Weights of a small mixture-of-experts language model, trained from scratch on English Wikipedia: 72.6M parameters, 64 experts in each of 8 layers.
Below are experts of layer 3 (counted from 0) of a mixture-of-experts language model. Rows are named router (the router's row for the expert), up (a neuron's input weights, with its number) and show model dimensions 0-63. Each number is 128 + 32 x the weight over its row's rms, rounded and kept within 0 to 255. Numbers have three digits each.
After each expert's rows: "mostly gets" lists some tokens that are sent to it at least half of the time; "gets" lists some tokens that make up at least twice as much of what it gets as of all text. This comes from a sample of Wikipedia text that the model never trained on. Tokens count by the router's weight.

# expert 34
router:090158142087093129148151167149102112130083175095187116127108110101134107147087103157105119111109097127167095119153079185132143076132111194128144167164110135085211178121149142156107138136129127
up23:145143137135120077106088189139140128115142131171127101094158122218123107120116137102083207164099146135141182096112117205116130114143141185148113050127114093126115172123182118097082136112074128
up24:123105122123057087180138127162092086202096090113161080174115175143093158135123166142189157167104136133127161114131081149144081080106123183139193147186124119114097137064123113156137131137087154
up25:082106162112143071109117109147171111181143116067121112122125125106161144174179137162134112104136092091139157107178051077120155133108098119133103102133141128117179178142155097152165102136102115
up26:108179156142147104082124177149188122148110125121136093116139087088056117133126078103134088200105122155155113101174120110115123113139115157165131147194051158180179118140153154122098161115131169
mostly gets: " Bob", " Good", "unning", " Bab", "idge", " Rog"
gets: "se", "ah", "e", "ear", "ore", "ace"

# expert 4
router:148151161117130102111177124164129098118135151108123096143148067128113130096116157121132102149117139070140129106140135117150177156133143158209142081115114130090134068073096115164151127108166163
up0:088102065112111124150116083101149116141051094142089112112083150123136157115127137110174130111126162138122110086171169162088129128109084108154132074112108160131133136072119145161089219174168080
up1:163111102087063150189127115132105159076164083088154181194149140142095176062074124145149100118120086100088074128151115106087079164093057099136119172110130130191113142162119114171125143121128096
up2:109176131127151134150105067111135125051113185152101129130117079134065128132139132159162146093117102141097149127053157126126105050126167182108159128146076128180081120107087139096081113056155144
up3:164112095167089159131077150148106159120106168152110124163115135145180167114101161150147171119141099164127149128112125126115141123131126127122109133127149096123123164092122066174182156117145134
mostly gets: "iz", "alys", "in", " Az", "imin", "itiz"
gets: "in", "z", "iz", "ou", "d", "ri"

# expert 45
router:112118104121100141114156136172121083055129132129104172122175105100120161115108117175154212126149104071128102068192111083130111139156159158161080159109120108084121126103145162153194159171097122
up0:135175158150109156185125108095206111118168167120084131155167109103179181062099083124174127165132140079094123142116089073082126193160161132151111176114125102078116084132080134108132165140112160
up1:124151097144135137159156060245130079153149125162098181130060116127114130202169149124127142127117157174100157158111205151136177089137169087159097080073106115105105040150176108110110100100093119
up2:096104131156087158203163081151128137156105058122137142142139112171119102101154133145089148130192128177137136146098127123128137104128131104154114129154058144124184131096182111082146113137164103
up3:177111121114131176096082182090142137195125110140143070164143020117139084202125081160189133093086161117114138121119109163129161147104155142124114112091140168071114104155113100118196107104100151
mostly gets: " games", " results", " times", " areas", " children", " them"
gets: "ers", "ions", "ations", "ies", "ts", " them"

# expert 8
router:122156189146115114140113110087124121166177133121136198177057087146036108153125147141131159155171118121116140128156104169071138134125083197190089145170149140142122110110083126139106077120092148
up0:153087177135117123075121100114104069100117130120122141182144139147087109117136107125064159132145128143149125099127138143117129080135121140195094099104143055107113114141074138096129153139127130
up1:132185083166081121145131156178128128102077143197116093144147129056140162100137090131147125155081105169147080142092130099113167140158134108164149143158113135149171137102153141168147214142113213
up2:139244146123189115119142142160171030199106147111142085118132125069172115143148132088144052150135157131130103071128152087105100108125138132134146096112111127196155185089181140180180176143119171
up3:172111109126057104148097151111086144161122092135083129134127109163079126090175096071158150151135152107141111090146098100173104167148145106109152063147137126064137175150099141170115114197128124
mostly gets: ":", " including", "):", " :", " include", " includes"
gets: ":", " |", " including", "):", " include", " like"

# expert 56
router:147106099137119150117122138155150096153115088110142114106123142188123166093124136135100120118088117107160165101130126085043149106161152137162148134140189168093059099101085093187124107142085154
up0:078139152066091108119183127185062114134120088107057109129131152140075156111124091126055120174105123137105129177130100122194080108119166103137179106127142105123134103097133107127125099169084121
up1:193136062090159144092095127162147139131143135138126089143113116148138166178130068135135060117151122132082122161074125156137105101133159144115126171146129102065177101193159116152143115139125121
up2:178130140113089091156122152176137144082132148147127103161124124149179092124114148205112133131158134166085134070121089115102159142177143087073140164122121070122155132133155172127126088162171102
up3:098134149168121142091139098095108068116170133088109100148126072122152155102144150158128126094099117146130131113105066059140110171130150127099159143144132123168171133116170151079100121190162127
mostly gets: ")", "),", "\"", "%", "\",", "]"
gets: ")", " as", "\"", "%", "),", "\","

# expert 21
router:155114171162094147137169159111150106147132135110108145142108119133122103132132110158142135033125130130115170076119137096085080128148119198159115167112143147090131126168147120143143078124145179
up5:145121121081103131148134239111112132165115135116143111133086114210178159076063140179207146103118109140174195059124150195097083107075088126115193133118160110111109137119140107144106119093149090
up6:119166095196107078133170201115220162135130119123155110112129097120169084146116111084159088109127063115131115103179114152095115100154110148120139128113112076150108156132165171082171098137116109
up7:094135089110063086190172109133146191124109122080099075140126106103096161111149102143126132108109130162173098151098160097166179146106109131092133128174081116076089108160052069086100118079137077
up8:117141163150133108095128107119146177177142080135156139168122111150127141087113127129107153078167124129127152082163139196130147093095183067136111162131127174146100104151127113112125124130129211
mostly gets: "'s", "!", "eth", " his", " vs", "?"
gets: "'s", " his", "'", "eth", " their", " its"

# expert 30
router:098169171145120163100151110194118136131093167085110126090136124109093188099114166156095122084104099089161142088179106167143085152149136168155141128212131118095135120123084158135105123142137134
up0:089103123121164174105067116055159127154080150098132129100092121089166183127169105195126164135074099108198099154116093071111142125107166096148132126051163133134062145156092172126091098107131064
up1:125150124094097105127126110121134133151082131162207125149176152114131160081175130078068141128138127125136145135116126134173155103153132146150140134158135128147124134133102165113149193151191054
up2:146124151142117141112123144123097142195144118123103149172135124121128109090144164140151189122183135128120156147157175110105106149120122099125211141147091121071132120124169112093140097146166166
up3:145097131152127089160109125091146097145084149107113125135039128149137118128121075153143143090196132140144153115111085121122114138113128079124146136193142076214177113172116158099120147134062166
mostly gets: " not", "'t", " To", " never", " Not", " just"
gets: " to", " not", " also", " only", " be", "'t"

# expert 42
router:112139181142064150134118180148141162167106105112069095164160102132107129133202093135161112106099143102175093039156064120081102125129059136114185158135133179108116057162148138115136102158154120
up23:123123168111131100149125134170079174117072085142119164124114146149096080077145159139109129110109159172127160126145134159154147111109124147120099130101178118131137107113110141112092150123136098
up24:132089136135179149124140131170147058079123162149134162133152121108094130146198120071123139152133122144111156090139158135099131153137100099148171109070169083082109129110097128085131064141126143
up25:105113146130166122108105148173102160182127103158049152159190181109160168123158138098189140106111188115142119104088111111109122090177113154167179123140146112095162123132149084152180111137137097
up26:109130186118136153141186125120152133093143106090088111150134125204100133128102099126161145181154121116132148164186053120117077118159112103146051118107149101133101127176180113188026118148164102
mostly gets: "ish", "ony", " English", "ble", "eign", "gh"
gets: "ish", "age", "ice", "ary", "ony", "ory"

# expert 35
router:097139180146147151117108151154136116136145108106128162180139102127040126089148149169136147113142129094140154106147138164145127109126111176171059160169151165134125051184058100161135057139151137
up5:108120083194150082123175104131102103143085132122132129110191151131093171086147074087159109140146131139107094137054184176180098082075175085163117139084109137141141155120104058168134084119138104
up6:172055100107113139131180079088124051139077127135140165150166179123167098119160169141110081131069114074110137122123131091106081168160067115159096127142126120139096086054139117160152145146072146
up7:136137083121196131160105136175132156123111129099122155137161121179089077062133171135107129153161154117108097091127073181099158104102090150159089103124097106116104111148163119162166141104136097
up8:070102091103143117164161091141142133167097080122126099139129123127094135107182168101084148122124118115141156121182115139090132089094131113114121175169123128129157184131181160104146225138097158
mostly gets: " ===", " turn", " ===="
gets: "\n", " ===", "===", " turn", " ====", " great"

# expert 13
router:157119118064100118217168119120140100116116150131172150142087135073168098156149159149135146132127075151129162111147115148119138111138109162080157125158121113162160156132117086174107201135112120
up0:111140108128126122169117149174114192123076131134136190095103121160136132094111108165162129126081079120154137112120084165104133130176092158112104251153151133157145177182155101131083133151134054
up1:139116102172140082127088117165122140095140089128074116131119122153142159067139040079112138140173128098140094108137100106163140127127054181115170159094151127072139174110133033108197175178145170
up2:141102166112093115156121139138152156158156157105230136122138059108114081123200091121137118107185079119182151144104124216123133087108061119097140087147108141129109152102101185133122142084176097
up3:100111129159197134053147130148142155119118075166127112153112089118164062125144119100156073081185052096149171118160138140078109109132143067136146139176149160124160098137092139179117167161069168
mostly gets: " Genus", "=", "See", " ESP", " Turnout", "|"
gets: " |", "=", "|", "See", " Party", " 3"

# expert 29
router:100104086108124132199115207166144091141129116108119074106187116160131132146117113127163098162141150146217167120150119125140127155146130170129135127204132115144155145125065106181145169158063156
up0:105124075135149136105104095205129145112166118154152124131129150130066088171108112113121152085165137135086084110161105119110000094097099104129135130156111085064124107188153092173106094151173202
up1:116112140153136152077151097062130091174156145132119132089119157175158114187158141137107169094076131065128128113108190178133167154104144119121164104138106119155190125183140124120045177097135025
up2:156115118150158178143226168128098130116123110162132147142133132145179173126082116178098149159094134164137089127110165085127135140144099076185130108111084112135081185139150126188120197156135078
up3:166115087147109110126136166079144103182144067154121129184126098152160117144165133139103141150100128055159075120135048102138112148124079093104041110137124099177120136086150139182125163119130130
mostly gets: "1", "8", "7", "0", "2", "4"
gets: "1", "2", "3", "0", "4", "5"

# expert 6
router:168122145109085137171157131143146149117184101108138116111079115183167123089121082126115169072084122167136165113157109179100141129192097140184118150150180172122104129139039109120213081161134148
up0:166065138116111111100171103067123147083085156127094112081119145145088159141126155170146152176095075159119086109104176180096111119160143180102102144059147128077098159111123138195139136069065166
up1:124126106159097186139093255135136062135139144148113195134104154133122117148135107152145163109183154141126129097117191139139129133167148117116164094139144157084098121133116112133105170159168088
up2:153108125170094072111115147128099123126111116126100117117120177099098189161092133147104170127223156127126108126116100150167126129164132095182104130097120064159123111116152083136116073125158142
up3:130112180176078134138139163140185148159165126105100136118212117097104092066164163116115158137112125112108061130143137121133123130133117090106146107130155158121114179136176122107107156079139077
mostly gets: " and", " or", " &", " than", " +", " but"
gets: " and", " or", " &", " than", " but", " to"

# expert 50
router:109125073130099136093121118101134120118110107134091141176155107171117163101117123179167154128185120107160211101144155144081126123150086126127144154070183214136105146107108089175163155117066132
up0:057110095098084099122167177095196069130103144142129142150125121123162108142092102137116112188159111111123119134159118140182086114108088176160212092153091108134132145116106156144173119129187123
up1:188155128140082165171148125076081189079165129179089093147177079092097165151118120132106079100080169152067104149096129131148145166129089167119136099097088141102147115131180144121058156160123111
up2:133143124097190072076121104102105133134164112148068092108174114154108118090118145145197090145136091121171143131166167168135091100170110106135139099131141104041076132160139130138157159124119167
up3:152122107132059107150104116132165168084161148134104127148113115100136176114091150113138092179062153153110060101177108134126129137118139101090164180118062191150159131104140108087126144105121208
mostly gets: " time", "ject", "ent", "cent", " Website", " cent"
gets: "ent", " time", "pt", "if", "ject", "cent"

# expert 49
router:077166151115122100159147149148107102066154120051080152083095165194175134137092076130164117090176137157095124129210127167143161102164061183140131110120110079148157147201145117149123137166154136
up0:103094080145176142110156120094136127168165099180107121142115090135147153092144120118049068154087081139145132106131151121131148164130128129146092112110139165089114149176148168140125093131117103
up1:115194158076102076110145166154139147103068130115144096063129119182136148089086095150174143109171132108065149106149082152093109111132116173170136146121118135104194087125144117173134141130113207
up2:125143044150127161143093077069166149096058132109039173077131123122159155146148137135136096154071149080055104165116131140163081172173151114167131083118173124133142116112141198136137119079156170
up3:144064137149111062139184098148171136123161143134096098132101076161133129114131137115141144155120144150107157112123190164121150088137129107176103169164167090103172108103136084163091166136077164
mostly gets: "enior", "oci", "apan", "rey", "iger", "ersey"
gets: "i", "ess", "b", "ab", "ia", "ra"

# expert 37
router:110136209151081095165114112116131105120148125130132095079136101131075187188102163183144174092142095136208128150137166100114092125155106127154107128124202152147134146154098108144117138149115145
up0:146159121106119143094132143127103104114142121100125103100121062149138116150149150057127178128127188149136138112106132202122117123109148110083143133112125134154074100175145108168126098117141124
up1:193142091121175159120119150141138086114120094181198104152091126128135137101090106126131088135066089098158129178124109152125149174129075119118114126173106121132107145155110167117142066130138153
up2:150063157146103093167190197127181076088179111182179193081138168121159119054155086118114148084110080153189144127171157176080143088093127111061127107181150104107141091098120110175106079105150179
up3:127083138158137155127121210135139125155129114125142148091089180133168115086151155159088127072136114155146097140116158164145119151167138076137094132131085086165101104199152146072097125116087088
mostly gets: "ator", "er", "ler", "aker", "or", " artist"
gets: "er", "or", "et", "ian", "ber", "ator"

# expert 14
router:141138171046101163120142194126164099084096097128162079118094142172159117086113045107106172151138111122102124143140121070132118132133090111148103183147157161141097134164068173188104151136178180
up5:111150184102100154061184133091138157166089130102163125052124072107131093154151158178113106146132064124144142120134103092122115064122152086139086168111151194161135139111126138123145069159112152
up6:137131125087101101176108133169118141118139161167133129103135156147116090083150184110066106132105112165156151090151106146119060102136152159084152168111140150092177150110111089197059131139165099
up7:149149137089164153079081178094145124084137152134133173154197087116093103132139079124166133140132159059101080144092148124086180147115167169153137115133151187150127184123162084112127135149163136
up8:100159104143098119081104136088101092135121137109106123133121138200162187174109123156092147121047123121088100156113166105110125124167137122139059143131057162091046112195128126125154054086155148
mostly gets: " s", " tr", " Tr", "s", " due", "ls"
gets: "s", "ing", " s", " Tr", " tr", "ers"

# expert 28
router:092128144119133118144097107151097105134121105128056070095153132129150163188143180133152172098125035110158161087160131119131123148124112147155155119083186235085103107144078086150136097140154146
up5:176107062135101153092132126113191102147163129114154108081130057162080121168183134137117159130082086097123172132137091154157079098162123135136158141086136185123115121194112134093155111143136126
up6:162123120108096146136122114115147106079140120125138125208157109175144116145121200109145158131102147127145140163115131186148107148074069213157164125124097144114148080099174042073114157179072142
up7:087109106132151131121140077125049111100129140074197151137122138135153109116111081080131134105120121114142148106158046178156093126077177122104121105119090061073176121133149122173085144107103155
up8:186123059089131172129149179141062157114084083111155125098157154126149175168159101108130155127104125176138105065088093108137103105155153129124097139110157083121185167142085105129132112135115137
mostly gets: " best", " home", "olit", "est", " go", " Best"
gets: "est", "ort", "ect", "us", "act", "ut"

# expert 47
router:120111086155128140130129166145123089165094101147162100162112138144062185155122125173149112124136088083157152133118152127155132142160127165173104127114146196074104100139109102160180080129125140
up5:156136104161114091102142124142130163107075124137173095107124168079130123084125055112108107077091131115120100139088163138111145136166081132104112106087132158168140162113070167122137140141180178
up6:118125123128182107105143153048123140123130111162143081151169147127181102151155103108135118111122137094111108134170132151154107134103190141052132132146116022170141116119131127145090141121121076
up7:131099164121144115107098103128186056152075091096141108170175121113122126183103082144144098093147046120130092159117144183086120167106121114053150094115135088088126137133091145091092078108122081
up8:132134155108104172175079140150140108174107094121040103111094106162081141113141142145144149154105136112058066126097117122144148120069125119120140138133114086118143171161110166137126115121079131
mostly gets: " (", " \"", "(", " '", "—", " ["
gets: " (", " \"", "(", " '", " [", "—"

# expert 38
router:106128126092096151110199144139119089169117098126156134173113088133142128124101154162076103157120058122156098092195094120082093089147076101144117134093031055185186170202170089104131146151090109
up5:066106192072136111081128119194121100159106075146142109139141098168132144055144154129132129116088112139134160118121092124123128145103156144095114088105143142115154161185149163113162073156086154
up6:116103099142196117108162152070138121094147122032174117098120142122126110117130100095141140146108148138169104112151079125045100114181145134145112149106068089156076103133112159201101136130162082
up7:153145149136119107167133135122111107145086117124075133136120109121110154108123132069100135147072146155164165147141153099147057075110121109079126132112093130122131177127156147121129077163118126
up8:160101174089076149102119145145139089125129132130105134122123091128117118105104123135135103198105074123153153105136123093099107133116134099160139140102188071121160126166123159138080123136178104
mostly gets: "inem", " Sa", " Sim", " Kim", " Ham", " com"
gets: "am", "im", "it", "é", "om", "ik"

# expert 27
router:092096150136118154134210164120165078138096108094105067151095102094145135095147113147123118153190115122107089128115163115113081138145050187110131135121148155136177169154125088147090146130074161
up28:070084133103135159141121146092129168169100072080121154147114134171112139112144100138105109151111054154076221119117105136175125167100168047111037163185149080097145144041135075141135133119139126
up29:171082153127119174085146121136124104163165123117094159071157097114178151098098123110091128132126093183103154141130154116073113105144173120105194133130131166098135074165137088094150139106095103
up30:149130147121112139148123148066097137082132117115072106139136132047181092095126143163183138143171081116146150105146132106090131101146112157179113132162107146186136091160078118187168112098117168
up31:149078148127138145111165202178186140130161160143085123069117090141161137149168110114152102134109078095160135125213103162172077124132093127138129120115054155163078155112113099171161121100110131
mostly gets: " sh", " Sh", "Sh", " mot", " Bh", " t"
gets: "h", "T", "t", " t", " sh", " Sh"

# expert 20
router:122196160102120157195127116136161083075118127102188140094190153088082116115169147179133193132142129091117094144147112178112112123102086106093108113157117130127103115191152114103099116119207133
up5:129114075086072132118146133135129135169170125111163169102128123120121157178075169118101123172144110166131157141185111177036075147166084125103143255098084129121046128148164097148211116150157181
up6:081118163132130140149115149112161132144148127099128065084085160122118153144118134059138159136107100117060135101140170142095123074136104140115098116129100173127132119121140168109117098094117154
up7:012152135100138102189101184130135151118137171148112126107160157139155157097158087099137133082171114121098089101129151138165152074180133147116119114075110083145102203120153138070077171137113095
up8:100134128118091158174148093155198141132158143121101123136147119121112134089179141100102118136111108125149161184155114104138161104056131181102117126149113165094214110141132094117149088119145141
mostly gets: "ić", "č", " Av", "ova", "ov", "š"
gets: "ov", "v", "n", "av", "ev", " V"

# expert 17
router:120101130151139124206161163151148109131108123153160028058184114147165143087136096180099122119121085137155142124119118205129101032200158093180068170144112111093092136159146063109173131167119131
up0:145111136123159132098146170131154154106160173157092074073135133114148245163109122106184120152111166119127113120058165121148212124140066122125119145167119125085157183094145109098113150121145146
up1:164126211159145113108101131117142163122070137159151170078137148197197129113128194049134128126163094052152110112153153146166154129109143116115077236134167128176108151050149111126165150157129156
up2:155224107179162099187101184201104129153099193126138120164176148141128138109147120125132219133179042117139154128141134153136096217137138127136126178119170076124177154120148107122160172125134142
up3:148173145133114135142135119076136144122169055064148113106094148147173109098117153107131122031138131120181112175180115176088067100206163132144167093196155111078154072156196086153093130148096086
mostly gets: " most", " so", " became", " is", "so", " bec"
gets: " is", " was", " are", " most", " so", " became"

# expert 23
router:125139102104094131158177123167141147058104124141121150157193141096162192139181157170166123112114092139134107063161085154061103144145145220133122119109134092083151135128142068101133075177143181
up5:145092085130176146134123100115117146139115161155118154112145147086083123177077169084119132173094158141111136102052134123148159122124188175116086119122130176091141140132198133180051118130180134
up6:110147137066048076159089140146130078085143099152096118145112170169164141179068060105111093124161085153124113114102097142124101132141151086099142183059160129140069105141136124156114090144134168
up7:058155080152126137111115158199148174135140104150114127070104179130061165103102103135154119082090122123110163104133108124096103123150131193177155162135109138096179137096162135119161133154089074
up8:162150114097089138115150119161127138120132145132150067163136128147128107099111147139141136123146120116175169071183137104145094124066121086066122122170091139135092117099163155134126092161134089
mostly gets: " used", " released", "ted", " built", "ised", " served"
gets: "ed", "ated", "ted", " used", " released", "ized"

# expert 46
router:106183144123096208120132146119151148076125109061139096139108107175196125103164177133120170185181104103106166134099163138086120122118129188095157104131133097146081157170131070182131089133161128
up0:155124093117127188076240077168129133094175141138109098121127145160159131144150112091166119146164014133136142134074155100113158136169139143122160052180176142117112121172114188150154112131133164
up1:087142123071054162093184175108120158162097080104151132099110093191126173154081132137167116195153086061092141113182115133143097160195196131113158116091116090091148123164079181204159189138188123
up2:135149136174131152123119169126111185171093096138197079152138143125090138134112124152148138078103085164173081086155172199124151145122154134107123130121111076098123139122099122076116122149113114
up3:125104106091098151098098182144080074158147125133159088061122123139142176103090110135143075103115113133143098133172080124133153114112137166128149251152113136120199133091094099095136096126119102
mostly gets: "achus", " CD", "ional", " Wales", "isl", "D"
gets: "D", "d", "C", "R", "ional", "B"

# expert 43
router:140202112120078137115189189152099131072143107111165108116172075119142113134095169140139136125109134091103127124116139105138124096134067126177147144120159144154176097187131048157091154138115105
up5:125126118079081087201192147062146117147175104084171145151168097108158183072179139111140100125084124168138078123107132058045089138116117155139146144156134159148175102091175132169085158112156148
up6:176112190140154166161152127136087165060138134085130121108036173147135146156119102189145154133079143111093187117110128115116157113114102172159149180157084140153129192140094101103104126149106123
up7:115195128139179126093130132123124103130163108108111169083193135069106135192116146078130184146072122104141140099099138170174123041112174146154052121173149086122186104099091079162125151106131109
up8:133161055132110137152114100111100102195118149063128104138119125138101090171151115115123109128243079131167109115152184117154172072075078069144120129092144146120161116136143082099115116132145127
mostly gets: "uan", " Singh", "oo", " Hu", " Sun", " Su"
gets: "u", "an", "en", "un", "ang", "ung"

# expert 11
router:096221175112127139179091135147144117166106125116129107149049088162174174094144128130137134171109124122163181088112074158063130097164081192130123187077134131093099113124099120122169090121108194
up5:080117136147083148159065127036185135165142098118137090125086089131117144148099173199132173117135115224132164141143115152141114044113120084148150121118087118138117130165060119125165093142102150
up6:119106131104135113092111123097191127143136159138157110119134114049106157107147156123174103063130120083140179122154082169171077153134092107148134179119149129134160116115087164122148183130164125
up7:174154168089147110119181107121125107104132141145153070142137083118121092165135226166196093132110141104133121099120116126142151127151102131188147144154139154098142089101123128097121119130090188
up8:034176105108144138127118167158117119091144139086117095150116109202168130098140112098140083098125152119145112103145140156119132140137154188097163185134132149103132139147079124122175100121119094
mostly gets: " at", " from", " in", " on", " along", " within"
gets: " in", " on", " at", " from", " near", " along"

# expert 0
router:107110117133113168118131093125164131108125091071133138079097171161114185105129087162134156140155069144126178131177115124178077149160120099204113133128126077159103150161103119138152155114107112
up5:063108106107116152068131159086096111151137140063181140164147142117142122164086137140183129111158140114139135180097104098134177118112103189117110100110130127112131134145085112118179084145089147
up6:128121140131111156141104132123152119169134110133120167156124171156148154102136124096170126114105123107190155107086137137148116094100091113121111080149107134187102095165195113137092120193118105
up7:160157111091126079166137126117107102204173128088161111111083157168155141138115070142195143206156160127123144166099153121115113094118118151132083092133113089113169135133093090098140147133099131
up8:077122126146158141187115042150112066166104139105111109153114155122186146125158134175101196173169123171138153045098165133118149156163100139139152092138145125125127102110144148198102129124116149
mostly gets: " organ", " commun", " special", " right", " Commun", " econom"
gets: "m", "al", "ial", " m", " organ", "x"

# expert 55
router:101172204107136137139146116132168125195139179135114157145117095132076147100177152128119102144107109102168161085155107169092097128182102178100118151107068132148075165125098166141174103198098093
up0:119087088135201179107191121103221119123168131133124143109090172095082153096136133148059149138127135102114156169151123183127132113117087101113124110120103112153071165161130107062140108110129167
up1:180139141116109166102104121135089088151153163096172099117143165105166097057138124138083142141104162149135145122197149138139043135121094133173052177085101120086095167100128069146118150094124132
up2:109162112133105144160106090195119075071102164102128110076154135144123135174098126104168135156148158160162079098112117118111131143126144184236106195095160173125118098141084147153151093181114109
up3:124137137129144090148147108107200073096111182133129168145164107131139072107086119154157083165104187060153109099101118169090121154155142110166164108155148125147155157168116147180110148079153105
mostly gets: " with", " after", " by", " under", " through", " between"
gets: " by", " with", " In", "In", " after", " over"

# expert 16
router:133157132122127121065157150180167105158104155097127059180090128149172107158121161166172149157140107140142180125159143160134156171129103127106123121100147117113095075166115056200081162123100174
up5:141142181084130182087100092074104085113107118132103082096129100142213143140164121119167134117151061130085180065153105149131051124103115115119140139151083100098138151098135108189113198110115166
up6:159173113137098131149097131161196114106152113113173098123101075152110113104143124158173124143112134159099160147065094163166150091163175083154160103134010170179103087067118128100070140103166070
up7:136114114122119088097192109132085159120040146124117123163071123061055109124110138129120147124145153130141115114118134111110109152127162121106140193210116106113138090139116073114111138156096147
up8:161075063121117175139134152165139090174122168159192132158117097149137109142163065113132123141089106146175117098172138145154141190127093132126122065144117138136116153117136145112122142146122125
mostly gets: "c", " d", "sc", " mod", "uc", " D"
gets: "c", " d", " D", "uc", "as", "ip"

# expert 24
router:152174154129096113128118157123133135102156161063126150163164076231139127153138035107178120128106090094108164153151098112116126111090069146134117162113120166133107109119140083100101138154216091
up0:103162089146107139060138111124115150120099132109149171125196146175117130144053132121172116159184165118128118104143064142093093098111173146156108131133128097152122114142158128178111067129127185
up1:156141139133157155110126180149117072113089097112235073100135122117168096151071093122134116106127104076130128119120109170097147146182159088166125135136104053072153152116109101074062209114148088
up2:135105074144120114174094104136159128155151167127113103132117133128069172178120078154160120188108144099146144122165142113124131142125105064097099103125131122132121083158132103083131139131150138
up3:102127133139148113125120099173145074156120101090115190136130149110081128091116156152126079077165122131109166156098065117165085119141129117123140107135145133141068124130108109098137149157106149
mostly gets: " un", "ater", " meet", "ous", " process", " Miss"
gets: "um", "ous", " un", "ater", "iss", "ual"

# expert 58
router:096132121100118160123142173136130163078096075092133135087191123121105191088169103174119122085096127106139163124153133170125162148112140151176118119175116094111139151133100092148125118144184150
up23:091155125134137088124182121092110177166042098076164099113114140160076141112165150126141138147080106054175078112164079140163155114128178158145094069142136116087132117142129104080131161104075102
up24:142118173148086052038185153130081146154089108166165161122133128101145096167119098128100114117139055124131194097147042125102126116089098137123142107168116162123129149102143115106099119136084077
up25:083118163106123111191143155119186147091074096133142133117117106157140106103140067140169153174188167143102105126136102119123156098099112146100151175160125089150123098112101151078159148109216124
up26:125175078119136144099121156142142130095191129063153132144124102083109192121167099115121084168131129122103144135118166140139146142109157120108085121186065155113147146068129166115084144133045163
mostly gets: "′", "°", " mi", " 28", " 16", " km"
gets: "°", "′", " 8", "″", " District", " 17"

# expert 3
router:113119138130098140134126094153132107134150083120099045124060131145177125116122148140163179152173108116118144138138114151086157165132105116136135131184189113161101101195124136133249101172146147
up0:139101133124153160162113150168126151112139166147138156109118169079128058125144103138130120089145035140140132135143079123090144122190176085115141102110151205168154118056107141147093070142118178
up1:114098154148097120166129113166118151145084126085184119090136109051056126097127111137108210168084080139130093165135146081176126121144154160089167064063126119125102105110107089120120160161129114
up2:123120128174110178135140134132135116119182211138127154126151086114171074133086131146087126132148133000103120143094091106123153127147103107162106152130135141135111108096119168207175117092152143
up3:104125099089152126099109081158094055151136100125132147104156106117117148195149162229156141133164121164119075148140130160120156146137164106082155092144117108122141132128127102115152103147118146
mostly gets: "l", "pl", "el", "ell", " intro", " Mel"
gets: "l", "el", "ell", "pl", " |", "ex"